{
  "num_hidden_layers": 13,
  "hidden_size": 256,
  "n_experts": 64,
  "experts_per_token": 6,
  "d_expert": 48,
  "d_shared_expert": 128,
  "hidden_act": "tanh_gelu",
  "moe_layers": [1, 2, 3, 4, 5, 6, 7, 8, 9, 10, 11, 12],
  "router_score": "sigmoid",
  "normalize_top_k": true,
  "routed_scale": 2.45,
  "balance_loss": 0.00529,
  "balance_bias": false,
  "n_groups": 4,
  "groups_per_token": 1,
  "init_std_router": 0.0398,
  "lr_router": 0.000648,
  "num_attention_heads": 4,
  "num_key_value_heads": 4,
  "head_dim": 64,
  "vocab_size": 32000,
  "norm": "layernorm",
  "norm_place": "pre",
  "norm_eps": 1e-06,
  "positions": "learned",
  "qk_norm": false,
  "attn_scale": 0.125,
  "tie_word_embeddings": true,
  "parallel_block": false,
  "init": "normal",
  "init_std_qkv": 0.037,
  "init_std_o": 0.046,
  "init_std_up": 0.053,
  "init_std_down": 0.053,
  "optimizer": "muon_hyperball",
  "learning_rate": 0.00761,
  "beta1": 0.95,
  "weight_decay": 0.0,
  "lr_head": 0.00709,
  "warmup_steps": 200,
  "schedule": "wsd",
  "decay_fraction": 1.0,
  "decay_shape": "linear",
  "final_lr_fraction": 0.0,
  "batch_tokens": 65536,
  "max_seq_len": 256,
  "doc_mask": true,
  "train_tokens": 293700000,
  "max_steps": 4482,
  "dataset": "wikipedia_en"
}
Below are experts of layer 9 (counted from 0) of a mixture-of-experts language model. Rows are named router (the router's row for the expert), up (a neuron's input weights, with its number), down (a neuron's output weights, with its number) and show model dimensions 0-255. Each number is 128 + 32 x the weight over its row's rms, rounded and kept within 0 to 255.
Before each expert's rows: "raises" lists some tokens whose logits its average output raises strongly, later layers aside; "comes after" lists some tokens at least twice as common just before its tokens as in all text. This comes from a sample of Wikipedia text that the model never trained on. Tokens count by the router's weight.

# expert 56
raises: " |", "|---|---|---|", "ren", "---|---|---|---|", "rant", "ance"
comes after: " |", " is", "N", "===", " ===", " University"
router [ 83 118 144 149 117  73 109 145 149 153 103 109 142 128 124 144 126 121 100 181  88 136 105  79 133 104 135 206 102 164  26 121  91 151 156 142 133 164 139 115 109 126 165 124 139 134 133 132  75 124 114  96 110 148 108 107 125 103 152 119 188  84 166 141 101 106 151  73 127 166 153 108 118  91 164 105  84 108 110  85 128 186 118 118 132 116 164 160 163  99 165 130 121  86  84 112 159 172 156 107 131 164  69  81 136 177 152 117  86 154 125 110 150 134 115 164 165 121 195 151  96 139 117 117 197  75 177 110  61  91 167 172 130  98  85 125 107  99 137 161 177 145  88 156  80 177 184 120 152 116  75  73 154 124 109 122 133 172 127 148  96 140  81 105 166 140  94 108 154  88 129 188 128  96 153 128 135 117  97 101  95 119  85 121 153 170 148 113  71 139 126 163 120 135 191  86 171  75 193 164 129 165 111  93  98 147 135 106 139 149 108 149 168  93 150  99  94 129 157 159  96 193  95 122 126 135  95 119 104 159 179  79 150  87  23 124  85 147 101 146 139 101 172 139 147 136 161 154 124 141 146 171 149  77 103  68]
up8 [ 29 149 139 136 138 116 123 139 122 178 110 110 144 170 118 144 128 171 169  83  96 151 130 177 135  53  75 119 107 160 149 150 144  95 124 133 133 168  76  93 120 117 130 116 172 121 127 145 129 143 180 157 120 154 136 168 119 117 116 164 191 110 181 114 134 133  97  93 170 132 176  82 132  89 143 146 125 166 179 150 126 149 143  86 145 154  78 146  85 107 167 107 122 167 146 117 110 196 102 135 146 118 141 121 176 100  98 145 112 210 144 120 119 107  46  93 109 118  87  98 122 186  89 148  97  37  77 101 146 150 135 150 161 105 169 152 180 107  89 104 150 104 129 125 116  79 127 122 112 134 135 146 122 148 205 109 126 147 156  90 140  59  65  77 148 141 140  74 101 148  93 118 164  98 125 136 144 164 118 153 141 137 194  80  55 126 118 105 113 149 132 150 136 101 117 103 167 116 116 165 113 154 123 111  82 103 127 150 164 140 127 104 201 135 199 114  95 124 102 126 163  88  74 124 123 115  90 166 113 166 119  88  96 124 161 173 178 184 115  79  82 126 158 173 155 104 194 138  77 154 112 100 172 130 139 140]
down8 [168 171  87  45 106 192 114 179 234 114 122 157 154 120 120 152 168 193 126  46 120  92 115 153 129 168 159  97  81 194 152 151 132  97 138 133  90  83  91  97  74 124 109 173 177 131 104 128 118  85 144 129 101 115 178  93 153 104 116 144  85  92 147  85 115  86 186  73 185 134 109 221  93 104 124 129 135 149  63 143 145 171 137 147 137 113  93 124  96 139 106 135 104 146 138  85 140 134  84 134 116 116 106 147  66 108 136 103 150 133 146 196 139 180 119 103 105 126 164 113 135 120 160 118  92 147 158 135 123 100 153 129 169 141 166  67 184 105 117 129 111 117 139 151  72 133 180 126 113  95 144 146 143 135 197 158  76 101 155 153  95 158 102 101 186 150 146 126 181 152 156 162 133 170 102  90 100 130 156 101 134 102  88 137 112 133 104 107  83  63  58 128 114 117 113  95 136 170 124  98 119 185  87 126 142 152 138  94 155 176  99 170 185 130 151  96 106  85 111 130 129 136 148  81  98  85 173 167 152 138 117 131  97 126 118 111 111 130 151  90 118 150 152 129  64 124 132 154 133 148 147 146  92 158  82 122]
up9 [ 63 135 112  57  88 133 182 109 102 137 112 176 107 152 136  86 128 122 140 145 133  97 101 116 140 170 104  93  90 121  91 183  84 147  95 115 148 136 146  82  80  82 106 117 167 125 147  84 103 123 113 107 181 105 162  78  96 155 175 191  95  81 120 163 152 126 149 150 164 166 174 150 161 108 142 129 133 147 136  89 148 167 114  94 126 113 122 102  93 169 134 149 142 127 143 161 151 246 117 119 203 163  94 161 152 101 125 164  96 116 122 127  95 107 144 156 162 150 158 189 123 142  73 177 219  69 148 159 117 124 125 133 154 120 142  86 118 147 176 200 129 111 101 149 101 146 159 103 153 110 134 132 116 105 125 112 130  76 143 122 115 174 117  70  98 119  98 127  83 106 164 111 116 128  96  84 141 144  70 118 159 101 143 133  99  86 119  98  79 118  79 196 124  92 144 135 155 133  78 160 139 170 149 132 108 137 162 111 135 161 148 104  81  35 149 160 197 108 110 120 115 203 133 125 140 167 146 169 178 114 160 169 147  98 133 110  98 117 146 120  64 168 101 110 134 105 163  80 124 127 109  91 134 139 124  61]
down9 [115 104  99 159 128 115 187 100 122  77  90 115 122 146 120 148 128 114 176 135 128  84  91 122 149  72 147 149 206 150 131 115  86 146 119 146 128 140 165 128  69 146 149 139 118 122 141 112 146 132 172 111 163 141 139 195 144 168 123 107 136  88 135 123 122 199 132 139 146 155 126 160 104  63 145  99  99 151 156 169 138 124 128 114  94 143 114 174  83 167  90 120 183 106  81 177 120  85 170 144 137 133 126 156 155 141 157  60 145 100 111 125  53 154  88 113 119 169 136  96  82 137 105 129 140 108 151 124 149 172 102 155 141 137 155 126 103 117  84 167  80 153  74 142 114  78 139 144  93 169 146  93  82 127 119  50  98 112  67 116 106 122 116  98 161 184  91 139 105  98 190 164 117  77 172 123 116 139 144 136 105 138 191 173 178 100 120 131 120 118 132 138 122 181  90 104 113 140  96 105  88  93 141 176 143 161 106  46 148 113 121 123 193 194 109 127  99 125 165 135 105 171 149 126 149 103 106 155  68 135 186 123  91 176 106  93 105 167  49 132 111 146  90 180 117 161  58 122 147 158  80  68 187 107 190 100]

# expert 48
raises: "==", "ties", "The"
comes after: "\n", " |", "|", " U", "==", "---|---|---|---|"
router [131 134 152 155  98  74 173 162 124 180  58  73 136  99 104 155 194 151 108 102 103  71 133  60 138 152 139 127 140 158  88 144 123 129 195 173 192 102 156  61 152 110 131  91 139  98 131 120  72 131  80  96  80 179 141 140 115  61 135 122 153 126 128  87 172 107 152 120 152 113 120 115 106 103 175 130 120 115 136 170 154 114  82 160  68  78  98 152 174 129 147 113 125  81 172  87 131 122 120 176 103 122 140 182 135 171 116 154 122 157 143 125 110 223  88 162 163  97 114 115 142 102  91 149 141 140 115 176 127 125 127  91 170  99 154 132 105  81 168 135 160 104 112 176 126 129 123 115 114 112 165  94 145 185 140 102 143 164  83 187 207 129 152 103 151 146 119 130 111  85 146 165 146  84 126 131 142  67 153  87  90  78 145  92 109 128  91  92 134 122  39 151 129 151 184 106 115 103 162 198 148 137 140 123  91 177 104 112 118 171 156 126 148  93 139 167 110 101  74 159 118 138 112 136  93 173 113 156 145 107 176 140 121 219  89 112 106 123 115 136 127 119 170 116 114 142 129 146 112 161 139 112 171  99  55 136]
up1 [168 144  92 179 135 161 123 138 159 142 168 139 125 146 129 146 191 174 113  89  64 142  83 160 134 114 109  94 120 124 120 129 108 118 176 174 107 170 107 116 135  65  69 161 128 166 105 197 115 116 108  61 165 125 139 133 146 103 121  89  79  64 141 135 199  84 148 139 140 111 153 133 234 117 113 126 139 116 149 116 110 134  93 149 230  88 125 142 167 142 117 120 165 121 112 121 149  71 121 149 158  73  80 112  60 165 178 142  60 146 120 155 147  91  94 159 152 155  64 129 163 136 140  68 118  98 148 148 120 135 168 155 163 133 139 153 187  95 105  59 183 142 131 100 126  82 118 161 138 135 147 154 150 127 130 146 172 106 140 208 150 130 118  98  60 101  74 124 123 106 100 113 107 132 134  67 165 130 177 105 129 120  96  60  84 139 120 160 145  60 133 109 143 105 124 147 109 171 114 138 116 107 104 141 140 150 123 144 100 122 147 113 108 125 137 125  87 158 102 143 159 168 138 136 175 128 138 154 125  86  89 128 108 118 135  99 158 155 151 227 130 105  86 126 153  98 127  91 118 181 148  87 131  71 106  92]
down1 [108  92 143 135 128 118 205 132 112 155  82 114 153 168 134  56 137  83 168  81 110 137 156 154  94  84 190 113 131 155 122 118  96  60  98  78 130 184  93  83  72 160 144 134 110 123  64 115 147 134  74 150 143 156 115 113 143 116 126 119  96 178 115 104 182 172 138 164 133 140  98 129 116 155 134 118 149 151 142 127  98 155 191 146 121 123 138 108  95 118  99 172 126  70 115 107 152 168 122 122  54 171  88 115 129  87 101  87 133 102 134 138 120  77  82  73 114 138 150 174 141 159 125 124  87 107 177 135 162 131 161  89  96 156 127  81  84 108 167 163 202 156 145 128  94 138 172 139 127 144  75  92  88 184  87 139 113 150 158 141 149 115 123 173 105 111 154  58 115 181 147  80 169 180  98 161 147  99 103 101  88  61 137 122  81 161 174 145 109 120 167 126 131 180  71 101 170 176 109 147 120 119 126 169  86  73 130  82 102 134 149 156 105 132 114 108 169 133 129  74 134 105 114 139 186 161  80 111  69  98  92 161  50  92 136 143  75 176 150 102 161  98 145 129 144 117 163 146 139 109 110 111 125 114 145  90]
up2 [153 137 115 102 104 114 124  73  99 118  93 150 150 142  85 128 136 100 161  77 128 114 113 154  87  93 113 160 144  83 144 147 113 100 157 165  79 110 116 156 151 142 120 123 137 116 116 132  88 122 134 165 105 205 105  66 161 141  87 112  72 135  93 107  49 128 134 168 171 162  62  78 144 156 132 153 142 103 146 141 142 158  90 136  89  56 112 129 125  92 154 203 146  89  88 101 124  99 143 131 102 137 136  81 157 100 114 149 154 127 120  90 103 158 128 173 119 151  94  98 140 190 105 190 143 116  98 133 111 129  81 109 143 134 149 181  73 153 158 177  88 180 140 150 147 168 133 135 137  82 126 154 135 157 174  84  90 126 129 126  61 161 175 178 126 114 118  86 156  75 147 157 109  77  71  90  89  80 112 155  91 189  85  73 112 104 125 110 109 129  75 174 165 159  70 112 132  82 164 145 134 135  92 136 187 139  85 141 150 187 143 130 179 124 154 134  69 126 103 137 118 177 125 182 105 150 163 135 125  99 182  66 101 146 154 104 111 132 150  46 182  63 167 140  96 101 122 117 107 109 117 142 138 129 163 118]
down2 [ 55  98 123  52 136 146 109 137 115 130 105 186 109 186 151 136  59 113  99 123 116 120 183  89 155 130  88 156 105 131 159 127 129 123 147 111 165 145  95 112 135 100 149  78 124 110 120 169 141 164 159 137 136 145 160 116 118 139 116 142 107 147 178 139 140 132 136 152 111 132  91 128  86 147 125 123 114  77 175  93 182 112 104 131 111 182  97 160 112  65 148 110 182 117 127 119 115 136  96  60  85  82  87 127 194 116 100 177  99  95  97 132 159 170 132 191 142 115 158 163 170 102 160 124 127 197 133 152  86  78 170 178  94 161  72 170 107 136  82  64 207 154 134 146  88 107 164 147 147 109 156 146 156  80 139 184 153 119 159  96 104 137 128 148 111 121 109 119 108 105 120 146 129 151 170 155 201 149 139 131  50  84 109  74  80 181 102 102 128 145 158  65 141 185 169 130 111 140 169 122 149 130 171 131 134 100 162 156  88 177 134  94 122  93 160 101 112 104 150 109 105 157 126  98  92 198  88 155  66 168 126 163 159 115 109 203 123 134 116 151 165 105 122  78 151 100 167 104 145 103  87 147 106 110 162 101]

# expert 50
raises: "==", "===", "====", "In", "A", "R"
comes after: "\n", ".", " |", "==", " ==", "==="
router [134 157 112 140 138  64 119 178 111 181  64 133 164 151  91 160 129 133 156 140  82 131 117  91 108 143 147 119 109 130 125 153 141 138 152 113 166 123 128 113 137 146 173  93 174 114 138  92 138 120 137 162 101 133 111 117 195  66  67 109 164  96 144  85 124  79 162 142 147 146  92 106 163 123 171 117  98 108  80 152 160 101 115 135  99 178 100 149 151 109 194 107 177 123  87 155 145 192 107  78 181 158  78 174 132 138 123 118 102 132 142  83 113 146 111 145 172 113  63 186  99 154 112 151 190  75 105 143 114 107 177 181 136 156 156 153 132  88 142 124 184 120 171 133  94 111 123 106 153  71 191 101 177 121 157 101 175 135  87 135 121 132  95 132  81 124 115 114 110  49 166 161 106 110 123 148 180  91 101  83  92 101 170  76  85  96 161 105 145 113 118 180 138 147 191  90 134  97 164 179 144 174  53  99 153 150 181 117 167 160 111 158 181  64 202 148 181  78 142 155 135 151 117 114 107 148 106 142 129 107 156 130 138 178 134 102 106 134 109 136  82  88 113 161 132 122 120 179 162 122 108 124 137 114  66 124]
up1 [143  86  93 190 117 128 105  54 169 134 118  87  83 109 108 102 172  95 147 115 115 143 117 101 165 125 167 177 148 183 120 107 151 155  77 159 128 166 138  94 122 193 116 149 145  77  78 101 111 124 201 106 111 157  91 173 122 166 155 182 177 119 175  71 122 149 121  60 134 133 119  95  72  87 119 123  98 152  63 122 131 157 114 155 127 184 143 168 137  94 143 127 164 119 119  81 142 143  95 175 134  64 116 165  87 140 150 148 116 112 100 136 105 139 137 112 124  87 173 146 159 161  70  78 133 170 158  80  78 155 143 149 124 169 148 114 116 183 133 151  96  96 143  69  89 186 105 168 180  65  77 168 100 104 129 152  63  91 109 131 191 151 130 126 193 153 151 158 160 159 107 136 106 116 152  89 142 127  82 135 155 132 114 153 113 121 121 173  90  66 166 100 121 148 102 112 122 166 109 129  84 146  92 114 123 106  88 132 108 147 138 143  94 110 151 112 118 163 122  66 110 119 111 104 115 109 111 136 136 113 210  96 192 143 124 163 118 159  80 145 149 226 134 149 130 120 112  97 138 128 146 151 133 128  93  75]
down1 [138  78 124 164  91 137  75 145 171 158 138 137 155 177 108 141 165 221 112 175 145 154  96 100  78 176 135 131 137 168 114 101 155 143 139 137 113  99 137 143 142 168 108 163 122 113 126  95 117 139 145 128  99 115 165 124 169 167  53 128 200 123 124 108 145  82 150  64 141 137 153 106 168 154 138 114  77 140  62 141 152 136 110 173 167 118 119 139 110 136  87 119 109 191 122 107 198 145 100 112 126 154 131 202 101 168 197 114  82  79  53 121 136 151 121 151 124 132 156 197 143 114 124 114  53 131 166 141 114 170 103 149 137  85 125  44 198 132 130 125 115 105 117 137 115 111 142 145 147 162 142 111 175 160 122 104  87 163 122 133 117 112 152 129 142 133 138 131 105 118 147 179 157  89  81 127 106 177 119 113 156 148 126 112 161 188 146 159 140 103 130  65 146 111 122  79 105  76  49 159 169 155 184 168 140  78  91 110  94  93  85 169 112 169 204 155 126 106 119 197 127 121 119 100 122 125  82 132 156 143 160 134 153 118 139 107 107 115  93 129 180 165 139 156  69 106  93 128 100 129 129 193  84 134  90  98]
up2 [168 150 114  65 128 140 148 151 124 221  56 139 135 151 116 145 117 113 162  71 150 108 134  75 154 135 129 109 154 164  76 110 159 148 147 151  98 119 159 118 150 158 141 101 153 128 149  75 172 177 111  58 195 113 147 178 143  67 120 143 193  87 105 100  88 142 197 127 142 147 117  81 101 123 147 130 148 130  89 103 156 138 100 140  64 102 141  51  79 176 124  99 170 164  48 145 141 169 139  97 102  71 103 115 162 127 128 176  94 146 174 174 136 105 127 122 119 149  41 184  86 143 139 126 197 115  77  68 102 147 147 140  94 133 142 143  89 161 123 133  93 116 174 150 121 107  75 112 102 134 122 203 109 102 107 110 174  85 148 150 153 121 138 189  94 136 118  75 103  99 128  93 109  91  97 119 142 115 146 109 186 137  58 151  68 150 113 150 144 104  60 139 141 120 145 163 109 142 190 112  87 134 126 115 151 191 130 106 112 132 105 141 143  78 142 131 142 132 145 137 115 191 161 111 166 143  78 103 164 133 165 122 144  91 164 113 121  98 149 164 135 119 101 132 108 137 130 125 132 112 133 145 153 116  73 115]
down2 [104  95  49 106 111 154 139 148  95 123 166  66 121 137 155 152 129 135 125 196 130 139 133 131  59  93 135  90 125 120  50 117 142 139  90 107 161  97  67 180 139 116 161  77 161 195 109 103 107 164 109  97 164 175  80 126 113 165 137  79 117 136 133 104 119  90 131 142 173  74 153 129 101 101  90 144 122 100  87 105 148  50 141 119 167 146 126 142 145 143 194 133 141 149 110 181  85  86 152  85 128 140 177 124 181 197 112 133 127 153 116 153 175 166 143  93 143 100 159  92 129 106 110 129 106 107 127 117 124 129 131 117  57 140 107 105 176 126 113 157 123 221  92 111 124 190 135 127 176 101 120  70 152 146 134 162 130 113 188  92 122 160 142  92  63 134 148 143 183 165 159 171 174 134 195 131 141 113  97 146  83  81 107 160 169 121 110 193  91 164 125 181 108 130 152 137 102 131 167  69 136 120 155 193  93 180 163 153 135  87  91 170 176 160 138 138 165 126  93 146 160 134 106 110 119  90 143 159 148 100 149 132 108 158 165 142 123 180 100 119  91 138  81 131 142 131 121 118 108 173 116 159 136 114 101  64]

# expert 53
raises: "By", "As", "At", "==", "After", "==="
comes after: ".", "\n", "==", " ==", "===", " ==="
router [113  99 155 166 134  22 157  92 120 154 113 158 112 176 107 141 154 141 166 101  37  98 103 128 144 133 144 197 135 150  96 120 183  79 149 161 146 108  71 108 147 156 148 126 120  97 124 122 117 103 130 142  85 109 150 124 170  72 140 100 131 136 148  74 143 109 144  93 186 130 117  83 166 178 169  66 111  88 185 116 138 154 101 133 125  94  99  99 167 142 124 124 145 148 147  89 128 140 102  96 130 106  71 184 150 143 175 112  95  90 158 116  58 144 139 110 132 132 128 202 113 165 105 121 155 116 133 145  87 147 178 145 105 131 111 105 120 115 140 122 179 160 118 150 109 122 161 146 146 148  88  93 130 171  95 137 184  90 122 120 164 152 167  92 153 166 139 171 126  93  69 118  64  83 102  72 153 104 139 102 147  13 118 168 157 115 116  98 146 127  95 134 110 171 182 133 151 121 166 161 138 155 117 127 196 177  73  71 115 141  83 128 138 142 224 118 154 108 144 165 107 144 100  79 107 166  97 122  61 136 142 161 140 106 106 112 127 142  97 150 140 133 176  91 133 140 128 138 169 156 137  90 164  90 135  93]
up1 [116 162  94 140  80 143 132 155 122 190 182 129 125 127 224 138 142  93 122 151 120 100 156 189 123 110 141 199  87 142  60 142 150  86 105 100  93 111  98 115 190 142 163 153 122  90  90  84 125 131  87 124 139 102 144 151  92 131 149 145 142 113 196  71  91 150 168 116 130  88 137  97  67 164 146  93 137 103 101 153 120 134 140  92 153 122 160 148 136 124  98  80 126 161  99  95  48 135  75 178 114 138 129 122 160 152 159  98 108 147 171 167 158 173 122 102 123 122  73 147 100 165 121 140  83 145 157  88 120 139 208 160 108 131 150 104 108 119 136 160 107 101 171 138  60 130 164 112 116 124 135 129 171 184 128  98 148 114 121 109 167  95 113 144 112 101  87 160 135 106 112 127 100 108 156 121 121 130 130 146 177 123 100 110  77  99 171 126 125  97  71 145 156 105 110  95 144  94 123 105 169 155  87  80 157 121 132 170 150 157 138 144  67 122 140 114 164 107 174 129 111 138 121 142 172 177 179 109  67 156 159 134 120  89 114 107 182 165 158  65  92  18 110 112 181  98 103  96 143 114 184  43 155 111 144  90]
down1 [210 133 108 104 134 120 162 159 103  93 152 133 118 154 153 176  61 156 146 116 149 134 176 135 106 140 126 127 118 173 133 110 136 150  64  81  93  97 120 110 169 138 113  97 119 137 175  95 169 105 109  85 156 186 124 155 117  96 113 126 102  65 117 171 183 161 146 173 121 213 139  74 113 170 114 133 104 170 191  98 145 105  91  86 136  91 114 145 166  72 169 126 180 128 100  91 113 121 155 134 114 168 157 135 164 113  69  92 147 113 167 186 127 152  71 181  78 131 106 115 121 108 132 140 123 113 174 139  94 167 161 202 161  79 136  94 169 104 135 155 144 129 157 131  65  80 130 119 170  58 159  62 151 139  99 169 171 134 130  75 202 121 112  94 123 164 161 125  68  97 127 104 126 140 150 119 109 113 153 121  75 141 157 102 120 166 145 207 143 100  59 146 128 116 131 120 150 102 145  97 109 114 141 105 114 121 111 173  76  99 137 111 137 100 135 116 136 144 109  89 128  96 198 183 115 169 176 135 108 135 104 193 110  96 149 121 186 162 141 135  91  85  95 130 126 121 113 102 114 142 141 132 150 123 107  59]
up2 [183  87  66 189 126  77  92 128 115  84  86  80 165 147 130 125  99 154 126 130  97 126 113  99 149  84 145 141 120 130  89 171 156  65 148 157 134  99 160 121 105 131  68 138 225  78 164 128  88 131 133 139 107 174 126 142 111 100 135  91  70 156 160  97 120 106 128 121 145 104 132 160 141 190 194 148 161 114 166  99 169 123 122 160 126  87 157 126  94 132  93 139 144 164  92 133 109 174 149 132 125  88  62 164 108 110 120 118  71 123  70  98 129 125 166 171  78 101 119 141  47 131 115 110 128 150 152 140 123 134 110 140 162  91  75 129 133 132 164 105 101 127  84 182 183  98 148 125 124 151 136 145 172 171 124 204 180 102 175 159 168 103 109 136 162 145 147 171 122 125 157 142  68 124 133 139  88 143 162 186 198 162  86 108  79 128 139 116 153 137  93 194 135  92 115 136 115 129 132 127 139 181 107 147 135 182 143 100 116 101  68 158 150 214 108 135 154 114 121 144 140 140  76 113 120 109 125  71 109 165  85 135 150  83 158 105 115 179 149 123 110 130 116 100 193  55 133  81 163 102 146  88 152 115 162 117]
down2 [146  80 150 134 133 158 201 116 108 116 111 169 141  85 136  85  84 163  84  43  94 114 163 137 187 144  91 113  77 139 188 130 159  95 118 119  60 158 120 142 133 134 142 127 145 144  74 110 161 177 135 119 131 139 129  92 107 133 111 126 114 120 104 141  93 100 154 108 158  73  95 119 141  56 165 153 178 132 146 138 111 135  72 156 121 116 146 159  94  43 111 144 101 184 120 117 168  99 118 122 149 131  39 118 126 176  97  66 118 111 135 110 133 145  55  89 214 169 126 142  73 148 143 112 157 105 124  88 124 116 107 138 161 101 105 178 187 145  91 110 154 102 122 120 128  93  84 121  78 151 105 161 127 153 107 126 152 146 130  71  96 124 152 150 155 132 159 123 106  37 153 129 154 129 147 111 148 137 143 138  65 136 153 147 116 201  97 196 140 127  76 141 117 131  98 113  91 170 119 143  91 157  91 131 117  85 148 177 132 106 165 114 136 108 109 142  97 153 130 157 223 174  86 172 148  90  76 112 128  45 132 125 137 157 153 118 128 157 151 144 135 100 141 121  80 132 186  97 131 145 134 161 118 124 145 185]